config.yaml
num_hidden_layers: 9
experts_per_token: 2
d_shared_expert: 0
hidden_act: "squared_silu"
moe_layers: [2, 3, 4, 5, 6, 7, 8]
router_score: "sigmoid"
balance_loss: 0.000984
optimizer: "adamw"
learning_rate: 0.0037
batch_tokens: 65536
dataset: "wikipedia_en"
Below are experts of layer 2 (counted from 0) of a mixture-of-experts language model. Rows are named router (the router's row for the expert), up (a neuron's input weights, with its number) and show model dimensions 0-63. Each number is 500 + 40 x the weight over its row's rms, rounded and kept within 0 to 999. Numbers have three digits each.
After each expert's rows: "comes after" lists some tokens at least twice as common just before its tokens as in all text. This comes from a sample of Wikipedia text that the model never trained on. Tokens count by the router's weight.

# expert 17
router:380530542464493429513508553458553473478489500465466490534510475526529481509471410482565474422533504529467526519489571544508584424486509497540517447563473438516508524498533515521516402486472485
up0:418535511445556337504498480485501497496484424533455575537566501485526426497521524461506497491480509433530496504555461473550475482536519472562431530486519468594504489421512430543503435447531489
up1:481445527476499442529503556555402471450523547512482434534535426561485450524379493453504516506486502467551514545436511445507543497508480469510503524504486508516533486463452441503468523385513566
up2:558528451499460510542556452471467499508521512510398472545468385500549428494527473464565492498483550439483547505505551462515597508496474469532547496461452455406516473478519511494485565404524484
up3:492506445504499536489471383513439514552591545463480487497467480496467508484495476508503472466536433569523476490526436480512526478494498475538431459518541442514572453503457510575460496475517525
up4:552541479490451429521459493445511484483494468565427474503456438422490497510557524470489510497460619512454494554598506455520467505459554521505520583507528489488517503478511553496515535471501558
up5:428547517489516544501569402459479428508529505449530456552587507417506517516513509454589563460479577500491395513522559510471483501538527531566504487472494486527492542439500458527492468428474500
up6:513468467475466533495537494581532552456531433493479554458562535462415501519527474535510513451440521519481440531507522549553476522508461461452557487536543531459474524458490571530539398404496489
up7:508452533472514429501562549502432518518422495449512524472507501493445491496500542476536532488492494527551466428469508544520522481465470527619517475416484531448476507510535474519493453492504566
up8:509553479514497485528478532542538549507499624457524502416511472455484549533484514542491554485524471425516505534543524508559517585478415464456471505516534497510476505457564543531521542470512586
up9:437580480490510412483474483570502498542535485508504472549484449520595454455450478493478460562463514540448455547508562528464442530482465570544467499544485516547483486569456518493460503501509458
comes after: " a", " the", " and", ",", " that", " to"

# expert 16
router:394525500493542459548477569481533511490524550453490534478526465486545490469533403484492528498471526531499460487457611494534605416453482470505443417517495508479487549476504480519565457466451511
up0:507517470493545459582527477537531550488586518436475546534444447458474536504486511475561484485558439467507529443460569509521481507508499502480589536551511588471487545441532527531489467449528425
up1:489437518518436539496460486429558486466516534440486563508504502504518433494457588531516500496529509580464480469583558473659529483489477459523488479515493425549455553495530475490488509474448501
up2:582554520472538496425540512424537506572571502499467481452468504484549535472479500467525522460461560524532489541492460473536470489547487476436497508508465536515452513501502514503632495498441473
up3:543419492538451500498471480542517535492505365492481496445485480471489515516449542509424578547477422522518504444530484547456516522501572482440494451449580534445466533507518477490484477408535544
up4:497538517524558451526448505527452535555451465569462519495492523460524534466503477589582464562432500522496404440495553429529528439461490542560515537506493519488569546524499486487513429540530515
up5:530477492480554471559510445587416520505564449495479513500494520541487471525499520538488509473531484533433519521517506490536497501453441526580481500495468487486428561464456533534573447497490497
up6:453456511476425502515517495534507445485599525411489528583424539467556443522448505473592505495496518530548500496511516564562477456501547516532479473525533501598480489474508509511545538455461465
up7:480473543474446504419472498542545479514479531511489542501411470413491498523497502473541484485440490557514514472448502502569507519554510542531439513491550543507507609505550497484483496444505544
up8:563422519496498448563531419484552520456556557472523493495501516445443497580540543448477511435458529466468500469434478548518529470523532563536455516473534481570472464492549489554484527480521546
up9:515478506505487493496476482489507540523526512572506558438411476545537486481519473519469566460461542464408499478478550469577521446495497509555526453477506560473495557557554462475550474431487470
comes after: " |", "-", ":", ",", ";", "."

# expert 29
router:440522497452480410549512534525493464456491515456448501485560510526518472448477501503515536447467529499462482500501534456525542391498527449515528425506497477441509568461520528525623464458464491
up15:471470542534506500529542594540514561497487528474483508473496566532507485482573495418536495544443449521481535513444447519526508510526520445524520470504568555479520462457556461531472496523519457
up16:473460531503503469534490496530506481496534420553570532404506489424549482502482509440496538447482527537603517462459498473436503519493569460475507467581502519480470502500556540496542441536457446
up17:493418445500470540495483459490529466507547486530430398470545486536539461515554442467554556517416467517507549479507542472500518487496412485475558569523546444490490424554560494552490442525545481
up18:476503522585474422536566455511520570554497466483553349476525505492481535467503458473532536449448556524507457509549533486456495449548507456462555563497516461511493487482480497483488479460545514
up19:491465471442559457491559526507579503571477469513508459469442573555458504457522496496462467514509468509450504543522494540507499517552510477449516512525535481504452521505409542483474539566492447
up20:513449530485495567537530482511571445457579469424445481550472441502452482451477519518518517501424424480457573466486473472554514506572544515489546427506510528434535481417462451548483495524484493
up21:448452538487509475491504475468465532590441465511508444548564536503545562455484470536458472530524503567456468522488518524434471529489459549571438489525480555515507498453570548581518507558435436
up22:488504440504529470519499512526484518608495442461430455474522509559537506539496491436498390555453470515549540478483478483554574445475459443506517519588532574415412485533462432521526480497487469
up23:533533484488508505549477539479517472458567491524466450425523484490483416494514544523580496440496462517469480495505524502460551495418469557519498499527494467473558508543479532537533544411524476
up24:492555506470478448539496504423523414469535534500514471528513512551477536437502558510490471475511510565485453479528528422548464542437502455578531520565550508557502553463487536530550529444483485
comes after: " a", " the", " in", " United", " and", " with"

# expert 98
router:467489533523487369544486584496513503464559467506418513507554463459478486511494494487509480506425499556432423513516577491507546446441535496517477453461461467523538579489513567488577480421458495
up0:509525446574478488454534475417527522585539500551560513536518484444469411548509500520530549502505581532533536497539476527461512479543504554587498538471451503547477557458527483475495443441470479
up1:506405479500417497508421506503527443557565548513414519413472444485480518492479550514572482441492545471553523513498498527517467490482480470458454438474561516561508533462545438446521517471515472
up2:512497476519576473462510479526471440534504502519490460493492517448460491510505475480544546470451505480528521496479525537465476476559521437472485520498537538533536462434530596476485472431438529
up3:495492570554505560480416470439559554442469504539476474482526528496557442544545487488537410459452562534469502482503527489515526490497509484558479530545484445509545525462477471461530509536546535
up4:570561566525504477501567479514543523471539426527538504449463434506542495421451513504501522470485443444529538513491518462599512497444456426523504533442478502496577544418545465509465513479460424
up5:536451511501524490494458463471556532494532421540391517515526458519554431498560484417557520572475537461497498544492558465477518470519545516509542524484467455458545492467396493510536547476541497
up6:527414534484523536561537492555482510517464474472461564491456572532488497488462459475461510545462465488511545492501515527530577488425468461562567488540549530408547462529492481551506518519519532
up7:522571560539504535447439483530543507402513432467504453508527385495492481523472563497472534487539460525503484536507466453526512480435486585593423485528469447545516495452489513531494530514471544
up8:535556483549497429491505520558531454516578472461426595545465482466544517528501563507529491483462469542474573506517527467442549460564521521597472467527430521438516485545452497486534513491459576
up9:378470587516544429534479549579499446558510467428431516528496506536499546549518527446477479514494526555498502521496526570484497498481511551527575517543519534499508518507540506523506519489426451
comes after: " the", " a", " an", " of", " and", " his"

# expert 41
router:509526491503452388554520573525530450506581526487437493526520514468524473476484470479497516454507527495399451485531552490506609493449481502567490421462474412487506531493515503534571473491523490
up0:550479586491564541429479491479468527492436474437500492534484529539496416547511566541464586531543458492538475558514501529551509501459467483481452504486558503503388475532521463479487473509483536
up1:555445589502534549511494501531531460547524554498499456488491462498489493498457543493464457438424583527541463511482455456537442512510498465480491453579454470471473520524481563484600518472516534
up2:489509524480496509490458497550433524478427556481481454474517551559488538540501497432508483490523517543471435528483490528531552504549502446471473505559487557506445563565441446538582536478460487
up3:488469498441521511447514547506497554537533484477487483586494520547486561586521445481619543470560506488545427528507572462457490503501474516482533574534487525526485551475525518471431439488504405
up4:594512522541449502507522466550495433539524561497529491454478528495477511513517486524480523436451570504419555560556518632511486521560486497499483441421472507573454515456537457476594499519509505
up5:485557483499549471572507529531477572541523484521503476480491526524561518537505443422485563472518508473480480474468541457464476509557473496487482551515536505411508515428531479422571453533513462
up6:513488438527492502413529503441532519506521508501524503503468452440446470519528499571482468456468603517450503564503524534441453498481545510529481530447507432554601498458608499480535512506488491
up7:506492452503502516484533541484584605489426536526457558446493533500489534527533507503441429460484416501452500530547508496507508495478467462508507485523468454510499488507525437461534511470553504
up8:455563500509522423546507561561451509489538470468500439440450484544542491519540518477538491450567459512426540501559463574564503483503420518493498543516488504419476506446506503450513506526499488
up9:523508499536485547484487516563484433482522502451400558517535524551499534518526582515564407456528545518534480552502531492501522499437519440505540524507454517495475514490481510480564459463502447
comes after: ",", " New", " in", " of", " the", " |"

# expert 8
router:451488537486487410525454567465511474523567470442456490502546480519523481514520488497537500474467486540505454451469537509551599372502503539498519434490456491457482569544497509545528431459478492
up0:535494528426408364476522504536426495481486447432501581488529479369466520446490489457479444525459508448514539433559490508518484529469544505500493530465503506570523536521482505552470524532432482
up1:436485547492484471447542493470536433480520517541444499509495535499469509537515480472477516526520506584540527475416483533481525380494488569480545535524621453510463530536502516512497516421440492
up2:495524503519460559503516493493465518559502546501457511519416481398519455489483510474543494540483500435471495505494491539535456491535488424514449496450481516468497480556490529519517469525501563
up3:467482605452497477547488449519440443574498499441478553477505537494480459502523424516509514562374510506558451432534499536534465507504528470486506473469546500437465531541492455513558513571458520
up4:468542486553488508494479559428545483510539528441496512435557555458528561531430543536543434527553433517423514504496485512582505464518539497523504449503426449543496486511466620461482443515451499
up5:370460556513532478489483465539542492514530428531521569516635508485495506485491455571540481589421516490450468453491531461542465518452492472494496508485473475562538469527548563439512539488531400
up6:503459491506516425468465532500480540505501416452496585481516499407481499487541527518411522522485564482447585503464461475527527413427502515534492500421516508541496535527455496592485549472444434
up7:538480492516545553474466484451561526464492526565410519432488448436453469512480516530554523507489513463529591451409477526499480488508581452449445528504433485497532530494425550497519484460497507
up8:504446504396588380461551510497548511568573473549524527486522491535481458472500495562422460500498437470520475478392545516509517424500483468477450497453437530496477491522522490541504402511494478
up9:528477501488434478587496465509499503531563474529500491508426573585487557525500524484395419496503451585543545526544525556501600417516450491530486449520502536457439515516487491482454545508491516
comes after: " the", " a", " to", " and", " /", " was"

# expert 86
router:457512463514528430511493653501524491507511531404453464479490457510514451531509506510571508431489505515500444511460545485555621430501530499579521522506472489435491564496460481532516404459498453
up0:483455490481572464468491549584554492485524544543476444440504489543548542532461546493484460526423553569492460453424567470546503482482433474486535479508543447512454488485475467504519500492534514
up1:495533494554376552552531416479511491536550526538568529518551455554474508478477530391541492502494495450510452542470506478528507508482456457542590502427576487420446522532431492497494487508511502
up2:529408554509475519519473478512531483457481509466437525472503477554504530554468485548535542542481548502496555451459529518543490505481499424487480553469559546447481450469466435515484512573516516
up3:541498459515563497530535499507502508532504474496488515565592553554511484495429514404526490504505463520480515467558492463442626464430533493441522485537531516434557503500493470574590431510462471
up4:519586581538474502487468533417541532530524540507489401419549456502509454538477558463484551472431458502462480484446534471495575472476512429569557462519516465511505525483501488463515510468547490
up5:556572465518533502510533500456494450517583514498424430467477456472519520528514448499467429440524558516464467536513487463503522479542463551557509522467481499448477553399529545460484433419511528
up6:453549530517467486486437554538505453517489461477548529524479445536519467533455465537383572515529528481572492476438534458559568524471510487467480568489504505527481526535538516412497483500502497
up7:474462528533510484482565451465517531492539471551429470516551528592480457508457468420526492520449548477492536509428509488544572426513521408484501524512471516469505494400460464529480563509520509
up8:532502398534466490467445473385570517536533478472508482522422555484550466499519465506468537419531461513468559501492507449458527444427513489501491517544487500519545576472460582487484514499507550
up9:549473527509503448439488555541492486511522506469430475501525510452526536485512589459532496509494590447506515503436519386533506527542526505599451450481501496464531489503509525447544433430502413
comes after: " a", " the", " and", " of", " to", "'s"

# expert 42
router:444460519509515391527483537495563540479520496472508525456547446508509502484454490468534484517475576525511435506499587577530537434472500430487464500486521479452494550530525457558566483488485442
up0:414480488533503523562481477547452474561565472507508510490522470546477460516401467478462526504506556465488505498491524482570570474556523427496443515440454486500493509557491528502560456433461460
up1:464506566513566472519464492495515438589469446468494588513560505439447474521475500540533483465475510520517577471463504508536514509554519501457531555493465453459550491477453496488499508447520509
up2:532538458509457509505478520495534455541531465417493397528478546405531521434526435591554442505556446482472458477478483474496564455476588518536548446501471507532513455508404548548522455429499520
up3:468481523469522455450490509526466515476523624453510506418439505486523499519475533496457481456475564487505541431505561510456492465458509452486453514537432508535515479510473454524540528528509463
up4:508567486567475454528530461512537586513606508505497409471472536548456414466498475525414557461409496465530457475514521528559536501436529483455433556515516555524484471527443567528470499490516459
up5:473462532555585517477445487501439366497472493518535518548491488488460518453497482574560510514495536511496461531564495540488506513519535496602486477527541496536516421549548469502532502462507474
up6:478553464522515467506478478499530538503552595432502531450491470523479523501551487488493474468452484439474487551536500521606522488426457452513608486476485468469554476422499498499499505532493533
up7:561487478490494476487505494515526426451535426414526467448511484471479524472546547452483451493566516473406465516451533530480475475438477477490453540502516462478563466489470531572565489486499491
up8:449484517508508485494520475470471489522488493446475546489505482515488485485561574465523463516511563447423489527554526556495499471414443521478463586484467502437519449531506566519463471513508510
up9:586543570449509530511527495435559533540453551540462538433430499455548423475486529535538554505459565492442462529430444494498460534515487505480497501521466514481529544545505516444500472441489547
comes after: " (", " \"", ".\n\n", "\n\n", "==", "==="